Below are experts of layer 2 (counted from 0) of a mixture-of-experts language model. Rows are named router (the router's row for the expert), gate (a neuron's input weights, with its number), up (a neuron's input weights, with its number) and show model dimensions 0-191. Each number is 128 + 24 x the weight over its row's rms, rounded and kept within 0 to 255. Numbers have three digits each.
After each expert's rows: a language model's description of what the expert responds to. This comes from a sample of Wikipedia text that the model never trained on.

# expert 49
router:136127123154168142112098161144168129101128091091091088123102146136128136167156163089148065149143115133124115126159083136138097095118096084150127138108153124118165181137181133164117123111120144106148154161099129149113133123138154122112114107135153130160105115119139135113139112140145112105110176129128116160133116173118093136157139137147129100143106111182146130140103130111115161139165106129101149155108115135174092096134143180116096130115092080150159102115122110128126090122104099092111096147141105125142133128142120105173150149117159104178125124119144164132099141153155108171
gate1:101139142111141088117128114137140163146100130137088122131100061119116093130122118147147133096142122148105127129113136099201085139133149096135107127113138154109142107133105158143086118136080135107162124124114135094095129109128140194090150119112118148158141123085171147117059128082155114148103144181136111131120139138157123123146125092132146081164117109126152157140162132114166154132120135158102156110105126139130138116117142154161114142119080112135139148068144145149148160142084110122099120129168143135136088095076124129163103155120117131143148121110131131135132077139099131127
up1:142142158115096138078148101121130123102123136148139125186114136140135157173138085159108102149167123107129133099164124138142114124147128103140114121130132142152126131103147141127152110148084127101119133131121149077124110086112118147139157146084136114156101131128136128113165126108130115115169119170099135116099123129150139139098129114141101109139126047103081143117202156094129133113122106115091096137128083163135115027087142138128119120170116108112148122105153135131096118107149088147173120089127149141121106112108162098130094153125135097128141147121127140122080130140119127122
gate2:158105165098126157135134092134122128130176108169139125124120099137139082080121134176123129158130144118126107122113107100145118159090117104124136107139177138138121162110082108119152142108091089154101105117146121107136144133164106140138110131174058156121133111177139114129121162110164126142134109115120148128103105114162137144129118164133122150134143113080175120128122084172098097135166124057130129142153102197129115144101128124159126132104182129133104169123127147148125119125171143136162122126144114132156126083141118125126138144131124152122080118135128127120092110130073139098
up2:142166176147170139125104120155128132128071119095184142132108133134094108139132162139125111111137123133108140127109122146115129160108093129131149152123116152142099130095096102142099119160154084097155132092134119123126129151116120155156117111121108102150126095147146124143118153138155122135103089136151130133134176192110123150120084143145155151104157102146106152134102173175114090138154128140097117180126123127094138071111141148126139190134114110151100145089141110110159151124117114126139091184182117118131149141145100154072141138105125089137144103150151127125164104092117105124
Colons after field labels and line-starting dashes in infoboxes and bulleted lists, such as Site:, Born:, Fields:, - ISBN.

# expert 51
router:170147100087145167125102146122119086131142100092113091173105096114160104071156130119152107140116101105125138095132161159139136180105158146172113133075126117149135123118183112109122127097137114095140114154123165147177145161167101143154104127110124169065132131106151152151133140113125128126103132145117128081136130172135124110169150128139114125092127150104131114122123124114135130132111150102108113120138136139095127110132077121112147119117172170143125138146088129173147145169113154129140139156146118153121122153130177153083152149144068129116132142133119133132104133129084092146
gate0:110142128137135092145114102115122107114169131146107164120132120132118131142180124101164158181115108189100111146132071127079139143113147140103115126171119154117112138134125114178120121143145136126111113117104080156153124109146105119114131108105127144170128079104149095137154109160089149104123103049141089120139106142154153129135118130149172138127077091149094111128142172141158125123164119170104140148148120134126148126143094122118144091140130148113136165176099104104120087114141132107149098137134152135156127125110105136136160098127159135105152115087143100147168150118153145164
up0:097110130146139085154114130157120149123159127142160130137149104135127147131144150069136160146086130179134117115119092147113127112113138124098124121137128129133087108152165152178092128135168126145119111094087065114149120105143095136109097097128151146137152083102163109134160147132109156096120116062126119114125121128140183147126165103156153106092069129135098119123102154121099122139163151127139111134173128085156156114137140124120118105136141171134109175135115121153130136115160141113175089126155137145132168111115101097127177112115172118124148080125144102126156143104138128142
gate1:116157102155152182134135124170139167121091145135101171144151110198125164166134152159183124110113115097112161132124090154096158173143142153128134124146104123129154114116133122137109088129130133130128139122120143159117147122087156173130135091151118169128132122053088137119122126094155145150105106123105114151121150100093108130090092158148145109088115147117131153134126131113126130108132136138101146151110092136151145078103084123145136122134106138060113117116100139126146137093118155128133125150164106133145122106111121139139059155155108122124137125148104083114107082133129102131
up1:114126094160121133151118117146119159161092134149083158140124093192117127145178154157184087075132123093136144160093140135123107179124133148106132129179140112114131131101137114112088096140100134152144114106158118113149107147131177146137129089139109147111127101148113125125163154075154151136127106123106125132111115101090095159143048121142137072115128150091124151126122135108130135094136133093128135118104128109128157132124145143137134135132139127075122156110113141110118151130098136135138086146149093121164142121082129117154114149125110142125150114141103124110112070101108069132
Short vowel-ending pieces inside non-English names and transcriptions, such as i, u, ani, ari, plus Thai script bytes and phonetic forms.

# expert 59
router:092136131120108145117152124140150119117151152117129123105152125115105094109105092155111145088118110139121149156159163143178153135157078124137143135118124085142125078172141112136064163134117101152175105111126168108161143124103068148141096109096112137158124149107102163124162140104119117140149109143088153120172133122142132114157137124118161150180121103107120162125137147131086108141126129121119140172099128133137154154131091133144103154160160125153114069141117082141151111111107169166153177152104142092175138178132113153099121146138113129120140112122152142102136105126120136124
gate1:123120102157132130126125113104132091136131135119134139124153111117105121193124161117151099153155121085085151128101102118096110114110119177128125140150124139178128093144154140148144129120129171154145130118116153149095136150105119116163142110150081142172095095145141153165147117116136123137136093136061165113115143106081120166098100127098105109106132106140120165117133104142068129129149133105124109145159159063128132087140091149120129132156155139102105078105134089123122113149149169137134164122114134091096155166144187107136143138143124142091134125129090140107163162133125106127
up1:131132111124095113089145098145121141137171110126093135106142124117117135115124145161151191166118165175092120145136138117115140146080160134134123136113117132121138104078141103139143128103135098152113071083138135117111146123116116107198141101099169110133130086103149117142131140110136125115123123194062157102147109149150102147119118121087140098118163043163119120111121162174092109156121128106157141135151162127166121101133124162128153115125125129092091159112140127117144139150142131151116145157130144153099152133112126099130136146109104133115146117121127183122119123142138085148
gate2:172085121116163111127110198133109138118154113177111118128171100085150156114119151104124171159120139107153117140107128134139135104104107110151142096147164144112182126151080172121107141096163114094156151100139122151098117068127113140102124150131162144165143154104114136123122102102121116128143103080123128185156184110135130143125097165149138105132107121075062106139134167118130132127154125107123128175129093128117152113114112118129143108125085162107150122135100102131109128129155141169113124144087156096093122136132127134123107117159116090144139129125130123107110116144125103144
up2:135134163133135130130150118124175124125159106144107143120128122137138102171132131099153108132148127117126104117095126094135104156128138176140106146143162116082126122136082113147134121117076107116126116157093169118135099136088105123139124120109155131111113137104089103191138160131126169093123127129158152130155158102172137135140122113112155125153137132169133096144112113123125144126116070104199097134144097108121142110150105129104116129184084165126140134166102101098156145100160135094180142137147149145090094162157107105137120088183160107112095145098147159133108106133134154138
Determiners, numbers and adverbs before a noun or verb, e.g. other, two, both, later, early, newly, commonly, plus the and clause-ending commas.

# expert 48
router:119130180129152134127158099136099148119103205126114116100096106151150122111126163172169138137126163149101135164142154122129098133150168153116158142127128138120129126126123121084123147078126127158115159143115120125109144149121103141078102110135139121179120115149086165081102116132112108161107173170091108136111120108140079113150154169158133110116144127113089101103173098134112081120136130135121131167123090137108139150131123096093103158097164092131104107126158125149140082119092110173151148121148126101125125096120124086118105124079138113144145117129152117099143125106129129103
gate0:123154113127155137115104138151128144096143143103116124125110095120126098132092166173180154138115168111111164137105135134118134116118138128158133160180101162130133133140155135126120142146107147173124144133101114185134128162119140145163122140135093128160110180124156135118119108097137139112139128103083122124121143114127123143126192153126145115128125066136136136139139121136096133092105133185102099156098105159103112138083129165132122144136105079142138077125157144122146116132139079148130085069154097129099162140119198108116146128121128098160122111150134111125084125122127180156
up0:099123107128108133125106145128146140149168174084128051129133112106081106139113118155120128133092112104181109152105108124101104161094130163136105136145128109143139146143125152116123129173094157149156107125095150175156166135184086131134152118167094112144097145124156113141108104133135150146125116174101140129129106120101096135100178148136117104116153104143132154144139154112111126102151139111090152170119145130130145141118095136112146184141108099166129123150108109131141116103111105131116117085159132139106144124190187164117117107144119137167080127119130109140082124116116135130
gate1:127114121115119134094116095088128126108141150171102153126193115106140106114109143149107152144165118157173142156128160117136152116066141166118121179132111116136090076142202113116084135145119132173131116120112123135135161091122104121129145124188107157116137151127091137130134091136178125111109111152106123087112173138181156167114138140139104090111117158133157114115107131145115107102122129142168131117119135134135111089106111128108126132137158100168109104158141118146125163142128110143110152157203085136142120128179122155112121123160123108112116125135150106122149122116113121134
up1:122117109096080113081159104119129101130145130105101140127120139133134140133099145112146144149157161097158131169116125101116157105120139147125112137107136129092161116136120125147093140166133147125153082108185101108101125087107143096121171120120147077143124121132090132128121147159142105113125131170142151105140113163173170153103142140121137065076129133119135153128147185115100145094155140147145169111095126118139096122121086110149111152101123117098129130140097108160114121136123152156120159123112116136175105113137150142095148080165142125114126157137081095141093197151130102134
Past-tense verbs and participles after was, were or he in biographical prose, such as joined, released, won, known, served.

# expert 62
router:165095155106165127100114132153141105103127126148106108198094077105155119103142115096103127136151129123167091131104136146106141133107128082150131114106152091129110102088158113178154109107125140159145109138115161102146122105109104085108158128115090110107127115164168112166114162133086166117119092085119096120119146113161133143162166110126113143125082145180145146154135112111114147158133109099150127116139142132128136123134092121131181139146157138124105130177105128165099162149128106107130125127185156151130136119116148126116152128165147183143126131144112119107092090131133135147
gate0:131139128121090136139123099132114112151123104153131119136125131127048124112179131090139119106175139132174120138115110143105145150138131130153133110137123139087163098081107098126113132133121144124128113137146123118119157095130113110132117158151114103123141102169147133108144108143149095175100107106127136163130155101101120156131104113040100109157115135124109163128148155146110092125113151123180109145153115123126137141131086145121155166095161128171099155042120081154139120133108138148125074167098125150149158087126164106118130151100075134129134116116112126138113125117135141152
up0:127170141159100147123137119144129122093164143142160110130120127128147120112124128138093090137137135160146169125132100118142118137129134107163114101120101188150146107115177113135143113107148107126125123133126114132119168134092104126116152091131151111164104092166132186141120155141093095134121114110122168118129142108053138119140109114096133120173090130117116161116128095165101122129087122101167081110106159182133118120120114112131104123063096153146101098129140120116130185145138103125126107115113128126148102135121127172091119101100134138103120195139122153149112155066149136113
gate1:095086091144096078155154083169116164143103111162166123137107113143102164128086130143142118175124140094128123164148113131156082136156155121147124122154116139140141150159145135130147134131128104125150131150142126113128126151120139147166147120137149125112172097130165148135105146110106135174135114126145184156108105118150103155157168168114107173111098108129138118096086137137153130140093069109162108117151154143105127133160146113140174118180101115123100132113106121131158119139168131102152121094100150097099117068149130105110143123146130162118144136108133138062115118127141103141
up1:109134146137116145118116136099063130116136168083131124103131156125136152104148086131143128099160099132128103074141178136064187124093130186098129123097096114117142112104137101109139108141131100150119102125109095177118139144154110098134112146120159131109129141123091126086121126103111093128160097148124125136110111120088129139095109091155117160174152142147095148117174161135116107141133167145126138148126107102106113161105120134083121149149133114144142118134141132162146136108075127147120107179152140134154164138146095109131128145127106116150145183159172146120130133156098099141
Letter pieces inside Spanish, French, Czech and Asian names, often after accented letters, e.g. Á-l-varo, Guti-ér-rez, Ha-ute-Garonne, Thai script.

# expert 56
router:141131141190122134122096107100146109138120160082162145094146167112133112116126119140141162160091122123168107164149132073140164148094155122147129143156151115144140116171130142105107154124164100124118138068101114121137149132158124132133169171149123087172124169154134131156102138135141119136169139155111144164119137118129156138147125098140124161089129188165162120146143161163173122132116141159150156136147096131099138143132075107160139125133130100149088116115169150109084137113121160099138125114126101102145131140150090106099123113144138108129118109081161144120147131163141158104
gate0:104145093126126160130148127139105133109159112133114119129122118111152154106118136142171139123152132120140077136119134095155110088121164121114116168184168168098151121119109122109160123198089108160122104145128153101114101132139136146147165147119156114118149113074119140119159108097087140126135112150122123078101163131143056117089150169151170132138071126173128113130124164114116121125139138151160150127132119134132129118105120128129146144109134154147139127124107154149163117136112145130121166103127110099132046078138156133125119138131155123124127130131192184103144136114152139152
up0:116114107108117132138141098138076090121177113156120124100139134111133140111135142189128134122124154123144079141112133077122129122133120086120119136146151159131181104112117136149106122201120120142139137130122120108139104115116136143117155145135156092129099108091107128148117113116117157119092090170131114113099136136119081154088144171157170153129088131138138146140145147124113100136148140131158164124143095124158145128058115160176147160120142125134126132132114150148164098105136149101112187099143137085154080143133182128124139150165177126072153124117154140127146130105142148117
gate1:132156168121139127107117114099159145103093124089152129133145136112128104115130117176154119132128104187107129110173135154089143133148120153100129113140152117124160089145131110106126151087168152137159138136153139177155124143143128123121141120134135134173137185112089108124147110193118124122140163147119104090130177129115157106123108151116133123192144128118150167101112109101134116112099104131095166137153093155121138115131053148115101122123131105100084153113148108180095112115139108120146121144130099121104149128147117105117198082154136093125122129111109113091156134135143126116
up1:145156123161135133095145128103174132073153159112154121158163091126128090102148087140115129148137082149170140110182148156135169147150085121111130143136154125131136119139149117137155155099146131135102130159151122170131109156128120146136076145143107126148126137086161100114150151150117137103098114120153145115109104117086136087131122122114115133156110145148133166118109112089153135141151111112115162135204112162153139151113095148122156121116118125114147090127096113155127110126124080126123177127120084088085157113131112091130176100145133114130125144124090092124109123153081132094
Everyday English word stems often split before suffixes, e.g. overb-road, c-oun-sels, lead-ership, check-ed, back, well, air.

# expert 5
router:125091106152102133162130069143136100151115107151130113132138129107097110117146118106137136148155135133170121130163094066133150152112171123126137100117150157113152122150119096126129140163111172162122132112110138130140105166142142136138128106104161122192157101104171127140120111129138101124126129157120160113120093127096131152120151143077137165132125136120154126113162090115173142146112070121130058182166147116135107121144135085139120131123120145128124088132120137167110154103098061106140175130145099115109151138091089113129113104100135116155113130135101096135113101093108145096
gate0:174083143133113131133174122125128158088141140140102172122131146126184136111159099136120107097123159076134150137103142181142116180162147136121127126133165115097118133129134105131106129107107111139129146131108149124138129085118117094111142202181105071145149133135137129118106152136125130146127125140067084159154145120147124139128158151135156125148117140100132110154178104107131107123089102141122120122166139166114124112119116110153135124073127105085112104143131119108103158145131142144123138139118071152133111151147118164142125145163123170122143128129197171125096108160129116153
up0:159127141169137126116146124092145196079136125140088162115120130125194157136122109137151140107148190121130136138079115182147115135152140144126115115189149097108103129112115121149104133115125095151167148146135141130126159123118091132131126147188114109113135129143120148150096139150119133141151145141066095158121143111148091126123157136143114120122119127112139137139117091115104093136111126123138129140160120142132099120139148092168120129104122144062128164143143107089127149118142155153135123158096122158145123163158148166161123165156083147152133124110164186125082100123125119159
gate1:083138114170140155118143074181097136090110121129148137112126160136148116125143088164101141114132134104145146157181165134116140148118101124128095130140119179106149138132138148176160148134124135132091125163114050108074142152089103170184152131133130135138135112138132111126109116105151163139164117117098153111096112155089108136086122115115097147135120131146131157123174135139128116094116105123152136136106122105128140113152099102069108151089121130128095118096157128127096116112106125106169128078107168144116129103144146132105115143101100136128104123132133125137123092095103110082
up1:119112125142112145114130121135119131127114131135151095160113139135144161151143096080123131129115111126152143168163131187127131101120116182126134131140051155139145166118141126179177142138127107129107095123106096118111136124113116148131137116108148138134114102124136079078123171131125162105138093149156131124131118152131130149084143136097123128105112128171097147111138119114102144130176135166125136153141135108127109059153101127096102148065094133096149055122162110184107114109132116140115149125140166160104130113174128150105100117107089109156108090134130131132148100100144114127
Closing quotation marks and parentheses ending song or album titles, names, abbreviations and table cells, e.g. "Over You", (Billboard), (GBR).

# expert 6
router:137173138141100136148140143138123128154132139143125116127127127129116106103182158161117126141162125129107159107092123126145113119150158138148153143117169134132096133146116133151146137126108114118143147197121174160163101130135116142167150142148158168143139141125109117129090100096110176143114155170144143109132169133153077093094112107119090140155192160094147125116110181121122127093163141137126122105129105162107102102144080116120179151148164160167132122159085145079135100137091096124137109133107139189131139143100148118132114139108103124151127133102097105113118095141135109096
gate0:145174149157136110130164115169109160117134149114154132114099131150147090122117147139136096115138122091099160153116123111141167126146053129095112135148161144084186141135105142130083125145137048082086127166126132132138124113156105157131147129131108148148134131115106151146116124117126166107150113145136185144129152150130130169075106107067119143086153091143173136102115124102171106104124123134128151123098107108102119167150147139129131133067121125129139091104149121107120122132120168133133128102140114145113108153138127164095098146124145113133104154123155151127123124121113139082
up0:098153143134136104123119163190111153102111154118167134123103117172130098117076158125143121103147119114099145123105155146142174129103115137117112131174163134110138113127115163111091136145156077083116135154120131136173133123158098145150134111112130159135097156142149164102124112118086160119147103178128146115127147163112145116073151127078117106096159122176144126115165150113142091139098122154145163159127120122086153160132127151100100159082135120175139116153142094141132104142147167113126161133139131133112100124175114133079118170116108130116146126085127154106145146128139116107
gate1:087149128175130140096085116149109132141107120132145133129126106158120154146124107145129128138164099122139119157117093107060152137172144096107124097125132125118146127116115158116124128117119114129167163119112101116161083135138155121104134146112127110137131134147123135112120112135143125077131161152170098121137129107189110148112123194144094129134115095132131104139139130117183151099091132102143126127125165121116115115130058156144175140153146102116061152159137159130124096134119113100109106091194147153149133159102121157091125152076136098130139126112112103102161101136146127161
up1:126113121148106106127146168125152138141168134131139135141118126106113157142141113119107175136148154139085142093100079124137129108134150110141099104126149103125149116112070168101155125153157133069131105097147093149143106127135161102136156138113087150092139130122159158087117104135122124121095142094152129141167131141158119102122096164092163144107123093166135126141127114131136184099095112118106122135161172133131162097145089133120153116129131119096106110117114120068184058156117129122144100158169156099109115116108115144133129125149106112123108113138097120127148083108184135127
Word-final suffix pieces of foreign and scientific names, especially taxonomic Latin, such as -idae, -ensis, -ium, -stein, -ette.

# expert 37
router:112113132136120111102119117127116116070128094104181104084162114103099139180093126115119133142093160112155121079143151149129151109083123160119158121140145166152134111150152165149121143082138090087105134162092110086121145142098098135110123112150142094113150161105131113145150144124125102109138137124148205103110107118127127141122151124113115122147129140150111139127115161152121123148103114103130143109144130093145152121135073174125124162152132160118118149085141077118137137093124112104107148114137104117081136191152129126134097171117096134148141116162138130107166136110098170109
gate1:137123112146132161149109122118125128140171147167121147156101096123131105144110129145120151140126169114127107123089138155125094120177138133164134135119114151075086093104116096137117122117120113140100144185095167119190154158100144107128091142160137166087131132151097120089141115129173128121140100146093114119135143146102123110118118100092122127145114135105135126142105150114138117167177176141120080137131095147082112128133099071132170112134157127137114082107104128131145123161126152130129135161118164133132111117099143127106124172097086083143125131075111105089134079106132147107
up1:143129126157156171140099105120112139106157117168120120153105116113093081156120120151118131113133161133110106130124139118135114093157184112127114135153077103114067122071121079135131139129126120152123153176106165108166153157114111127117112133145129167093142108153101143131129105127113150086120127140111109123147153126123071105125145101124134120141119129122122147134087136142170125157164150160127062155145093167103132093123087057119138144122133122153120069127119144118150114129105147136113151158148146150125130127101118147110145124122072076109118125089125120080125099109109145125
gate2:120128106179118167109122155119117131114124129128121128107158102157055134131107148141108149131122103098135091160147129164150118117131114099157156134134121156131159174134105146135102107116141096132080136161110090135099164074132061112152116176132132132126094081127140100102065149100095110143116135110117108137125104105115135134122117101088132132104120109129103131137155136145158111122133107112141109150124067168103145095106148116113120145131100142139129150086150104155089104116129140109119127156166184103151093141178129115120112175134094126161137136159157123131101151108152130113
up2:119132144179119134100108120137185135130132115115123133130165132128108158180095116162110121156139121080131086155114092119175155102137105141108131138163104139125141126128117082137148124139123146117116111135089124097100143112104113134152119111116110111077129116139152090090135086129135157122166136166149103137133080075122134146123102120102089176112171112159129149117127077137138149120132116119135126123092110132130123136116159166083140143166109129138137113114122116148128048115131119078116099185141128124135113162092121098145120133144140111162143124136126176151072154133136135082
First pieces of place names and proper nouns, often capitalized, such as Fort Lauderdale, San Jose, Los Angeles, Cal(ifornios), Tar(antella).

# expert 20
router:155090175149086133096104145141095126151113129070134141112116101130126152111105152107165176138121169065166124147129135113097140119066112149139148139107158123068148129146115128130131149164139121140151126117136106140126117123108154149139136148166120144143075122132124112144112171141164127125167111147098129099137132072143160132121141152144133111111162139126128122138104113146129121135160140154141122134125088131125138111102135157142141154137119111137105154134161127153103142117141172090127189114101165141112088111153189115149178144122079135162149102099098122088144128098132169151
gate0:121110157089123131160125159148131120148156137139115095148095141169125148116137119154073165128123119112112147072152125082089139131137145114142132173082142169110109144114076133129106125090119108131090113133123136104098107153134119145146121115119109119104074112122106101139124084127121127113116106126149176121149116099114153100162134082096129103120118125134099144108132104157112154167151142129110129127113062176153109094109106137133177091115126133167141158098140103110123160136125156116141153168109113158155099068141099113116187135113134165125107106134126109142091116110115151151
up0:123110145112135131130109090156157130142141135125152118124113182148129131115161140126077165149164143079116139148121111103100155126112120135155119143090120201117119148149112128127124131095107084142112101114111155156104142147139131144123137107144166099111065155153134086114101094109115159114084129184163154144107123081151157109118086117125123141118128125107086127145144140161132132163163138153087153109106112118134135091093087138131104122122131122149103145148147134174157165105160146108155167144125139169149116076167115133105137105143127119102114134107144144116087107079122151111
gate1:127125092101191136090093121091136131138131134109129095172105144163148182143158137129140173109124138142171109142139132109123130130135102097100140139103107122127116132154155151125143128143156147160111133110122106150165107045142129106097116127108102145139070150124067111111124149143170120133135124131121198108148117085116179060151114107128109122094165166156137137158100121136116127129116138094121154124149116132148109117097155115170175158150116167109116135145150130145114112120136134108097114100127125142158141117101122144136124127154119091164127135150130096153117151155137156159
up1:122137112088165134144082134133094144152143135103135117126101162119105174087155142157126141124155142108144142138111115106118141164156116140128117097088099103142091098107150157088154114136155101134125146121108124178140136125108142108092156113112127167142094136141124132144090137106193133131132157118106198103167141129102132084122141133094122100139159175124144095170114136137153124096138132128120135116100131143097095139134158095125127135161151123125087121169143130139118169093172130132128129148127147119116080104145123099113137154112109068181153106089148132090123108142148178121
Middle pieces of longer English words, often Latinate, before suffixes like -ation, -ing, -ive, e.g. Rec-ent, dep-ort-ation, inc-ons-istencies, amend.

# expert 61
router:117172094128126145133120119163128136114088102091114124101133173131148114160105097143087105098124132145124167164142168131129145094148103106125100137093123137099130156127109152147128149100151082143151117089095133099094133139106109122104122099103133176118126134149115121093138125134115103080115083152128130081116118115144146146077127142137146140179124120120098133128177119115147108138081125100137171124101182136158168147156121104152095168120131118085116155138128170146134112116121150121134128150075138112159143135134124115134155132125137065126116119107182167153156111081108149133
gate1:158151176154105143137120126143144117161090131093145101148098145141084133137130111151162161120132156090123180160143148141146162108148059092156118164133092119129125129112119145086117114152176130163096114073162101120129143120114143154112148143148127125146115134152115122120146119098141094100139097162152153114143137191123145112133121140138096126162075140159112153142135112107153146134144131114111128128086152093131101140112157145111081152119124145086080137092103153129141113153119167131117175138089117108139145165086150116121132158102116128129129160118152119170128116130094161108
up1:140140141151138130104109185125135151137128119105116139144123124128102113138136127094162141153124150105073191151106102125119161125136083112174124133170104151133133105130121161092134114125206113137146122112157118145143108116107172119160155102141141137125090166131129152154167109102143109125137165133129172101156147202146138154171137139124117086157129107151091129135084131107171133147134157123135139111137143097139122126115145147109098128163117196104146128125125153073119131132146162131113113126087129132120171125092111133136146125128103099103148143104160112152095090162147108128
gate2:097122110100127152185138150114158118117139165121113104099140153086089100152113123146113113127116126115134114140148150121093158123140112119140120116132159115113120054103108117098139128182108126081095074128118099128129149163167146156113152142090133119094142116192132132122180106118097164107138098137062135156155083162109149109091086139123107118111102153112111126140107099128157101098129132169129148090131108155122157114098126107128116138152109105161118135142143116157113142109129170145147148129131143140140134122125110098072153161141140146077114111086149116127143141123121136095
up2:111127097110091143091115121104161165118132165151111112132119133154121192163114108151096122127100130145158117120125121138093162143172093108094118151133131189169181112128139093118144124156122078145127107149160119119118138098128119099085142142146112102079126140120080127141139098124115136127131128115096120136165126157167137164105131133172131139131118104149080128151151159137091117133163103137139156113133084111099134100094145093129136146138125141092173174175122087151101152144127133130120153151174137116125077127156126116144074117109117115127127103150174115134125122093121145140
Number words and quantifiers like two, nine, several, all, many, plus list section headings such as Works, Bibliography, Publications.

# expert 26
router:079071126118142147146144145059133130140176146116140127120161082090089101168104122090103134103120132128096088172116144153111090128139147162162125110129110105115140154155139106080114116132098153133143115130118123109098151150141147157109125113116159149104105183116113092107112149166126116141131097166131129166122140161132122119105148111087136120076118125119157171134138133129145124124161150137127116125103159140102106129126127165143140113098097141162159123143137109151151133121097183091116151135137113146110079160172127157107123112150147128158149141126159123117073110128111088095
gate1:124138184111103143093106159113112158151164130149150192128128122121119108159090059141121102122100109165121128107114135149076164142160076112130094118103115166155159097131162127155150117139159133156108113109140108141163140137143146134128113132109168169090137124115113146114171128167092117133109130115133113144097134169135113149127157190164122091108135113174088125136129104117121144140118124146123092137138131123132098151192134133152113094140141095138181159118158123118138152129133155112151174139138136151139148157114174137117099126116124118133117117104181126138136171122125123116
up1:100127170141123149112134153067132149145148146156149181132143114125068106132103129126130120131079148157098131087108147135073141148173091103127091096115135151133174097117114148124170129128142134141124120132165106105134128139137127097106108120108124143118129110144124171126188108155125102150136102104137122137122099135134128112149180193127132118108129088130104140120113096120123148124111136118116038147118115132069096151161151120155120135172137115152173171121113140120127102108128133116163174121152158170116150156113167144115103123123116131128114133121147118131125157104102128105
gate2:178139124126145140135169166076153133118155142126139164112135146139168135156111154151139114126135167146123144092104120117132159131117120131112147110109152126125153131113105096079165129113136152130128119148145103161128146157089153096173118125122100097109126147116123107130119163146137124162121168140154157124146109056080100095125116123167155142159128095123155119145096128132146144129121122134128116226157125151171107098154134143140144062144118130076158149105129089104121121143132152126139139119137122152150098140124120157130136147146143085122117117161142057129132105130107118167
up2:173124129117136135133076144110154137141155147164130139105133140111172160127106133160125130118152116116126143104100117135105141092129164089118134131113146142142131134132171076109191131112152162136144130171138103187129137126112157099165116112131090091124131143123133139106138160140116115210158138137162130126140098061111122145113131121139145159141120106097122136134092097142171133135141134126138092168158113166139117121134122132135126090117111163094149130095120126137132150127124166110131184131134143169154086157130083150137108155179142099134133120201115126121123122163107111132
Section-heading "=" signs at the start of a line after a blank line, plus table pipes, dollar signs and math operators.

# expert 24
router:131115165124115124175119177108149118112153121141132117109138133157160116106091135086129130134139128096146127130087147126152080171145117124167100139092125112119119088143146117128153126114143125105128164157097137105143132169100170147108174154156105137130135131156161154137104136115097167172171142121107129141094127113157168155103134150101115148156150167112132099116176142136132113126087124098132095104136108129130135151151149112099120126088130136141112160131144169114096150127099130097171098127181091186167117116150134128105150163101139137127127149102149167151109112124167155073
gate0:105148163163151125106112144090138131126111155133147101117098121210091150103134143153113119135108111147153118121151153112125125094155134096142166094112112119115189134100126134099116133099140101132177132153124120107140148139145118142138175065141103148115112112144111120153091151147128127134145145122148107101122121135209137114151114136175107117141144095131168106138117155144126143140145126058109103111117145152098137151149160109165163155138146130113142101154137143126104109156102109088135151131118170104138103144122172159107118117134130118109147113102089065149147153152137157108
up0:101172095127097125120110126119163151113106161112119143116143089157124147118140108117145139148132125141132135124137118094146133109141117091120118101140149144131146153139120156099109144118121130141115094128189120130127115119118163156155091130120148115163140110164139103088097149124153151146086119170152135086159138137113171137113129123154153095092122128110096112120115112144163105145143103123141104115142126120143132109166149132159115152115128134101150107104136124096097117131120162098193122065144179110119108102161121137143087132100096075124127101064080071128177178169128105104
gate1:101120130155148116125174102164114183122076130122152141128099159107118121145101132095121097103192140131151115137149175111151126151119081172165101123123127125123173110132101140133083145148093122152149129148146131131106130166122145142156129134128119142113125119095128142133118092103135148128157119152122130121141130094139123141168130166138129109112175146114148112094109111174136148123085130121084146146182151109126112166125111125097102109098130132108140142137162178157131180107101105116157117071118120141140156121122114156121150137124176162144073140142156143158140108097131127065
up1:108135091152108106102167154125147120165152117151096138117091136133161097152143125136138127142152155157118110122146153096113142089092135183165118130105132076121108116053188137171157122148124117143173133099176139125076144142093145141131141089121102115098114170128148126140088126100136134134148116131123134126110129108134093156102131144124137085140162133099087129123116094121108162127100112125112133148091157148115107138118113156126140093135150129124122107109138140120103168119115126142130138132087134138144157176124133145118154155141162153149081153152194084121092097133135103109
Inner stem pieces of Latin-derived words and common nouns before a suffix, such as con-ject-ure, I-stitut-o, contract, project, process.

# expert 17
router:125153165126111167166137132127138125167100104078161127122134096103141119143120146106158121102142158107135127148109145150134127158111131121162095146137140164108182128142117147120163107115157103090120136125146155126127138124119101108179104165156157117151090185093090099146118134116114133158181126133099129115101131143150113141170104115127094170140128139088108114122139136133146103132111092108120113119127083114106132093138109095166097133110132100138091147094157114122087087132105165071122109111131114105139138130175143137113148138125081147124123109145128184154118179139123084086
gate0:157134158151131041139141099125093117159145099127111156100125090159152151125094175126117144147110109150137094118137099073162114112119150146126125126155110109174151130061141116120108147121169149148097117160136142102095156112128084150114112160110158101123108122150126139129144135138131153118128134134122119090163124103185115136105114137097132130100132114130102134138117094160151116118152136127171143140096126108120164135157071101135130136144125195099122137142176101134124129171137141122160148120184145099152089098129114114132128122127125122141121141122127150136188096113170130134
up0:122091197142096108124157145133133143157123115143138181115085107137135143146110183129109153114106091083134107114168142097162138145124117113127149143101114085200161121134139156125122138128196141134092154135103154135090142128106096107125086141127160112140099092140138181108153127101139157137103109119105120107148134131175144106155095130099130141085156153126107126144121137165166112128145134121132196133085101142134137130096094104116123177136121140114130115139167117133108138138108150124131137116158145106143162096150140119132147124127145105121122180105149138145127098127128098086
gate1:105103163154112134148104163116090138149158084161146142133122111135186149129124088149141147121099141108125162102138148061123155161131090116088095111153127088112173096133112149088086134118116147107108101122118156106108123138121109117112132127136123173150137093110090143129150132155100124105131136078138126087096118135108125171136089089152141124114133087118146150101116186103149140106123071164065117134106161112129138107117151118133138129121123105154146097134122079177145123127129124122119145153110114104153108169116072158120145159148144128116143126121118129106162124100135120140
up1:117147113149107127128117082107099122150122101153138147127132086113185114122114078132122131137099138150156157103117115111142153139120113100123110152175152151123139113143139123088132135136128150119122128116127157150165098145066121126151148142122094152190128127119080151169141124142090112149088120153161097139089108109041133116110125119165153129102117098114130116110128128078177149111115075153111127127127147100133129108058156124138112139110106143162161122141082066145120131113118137127126125092150135100149132142132058131127106158140106123123138138144106145137140117135159120133
Word pieces after an opening fragment, especially it (st-it-ches, kn-it, spl-it, Ex-it), plus nouns like present, attack, report, account.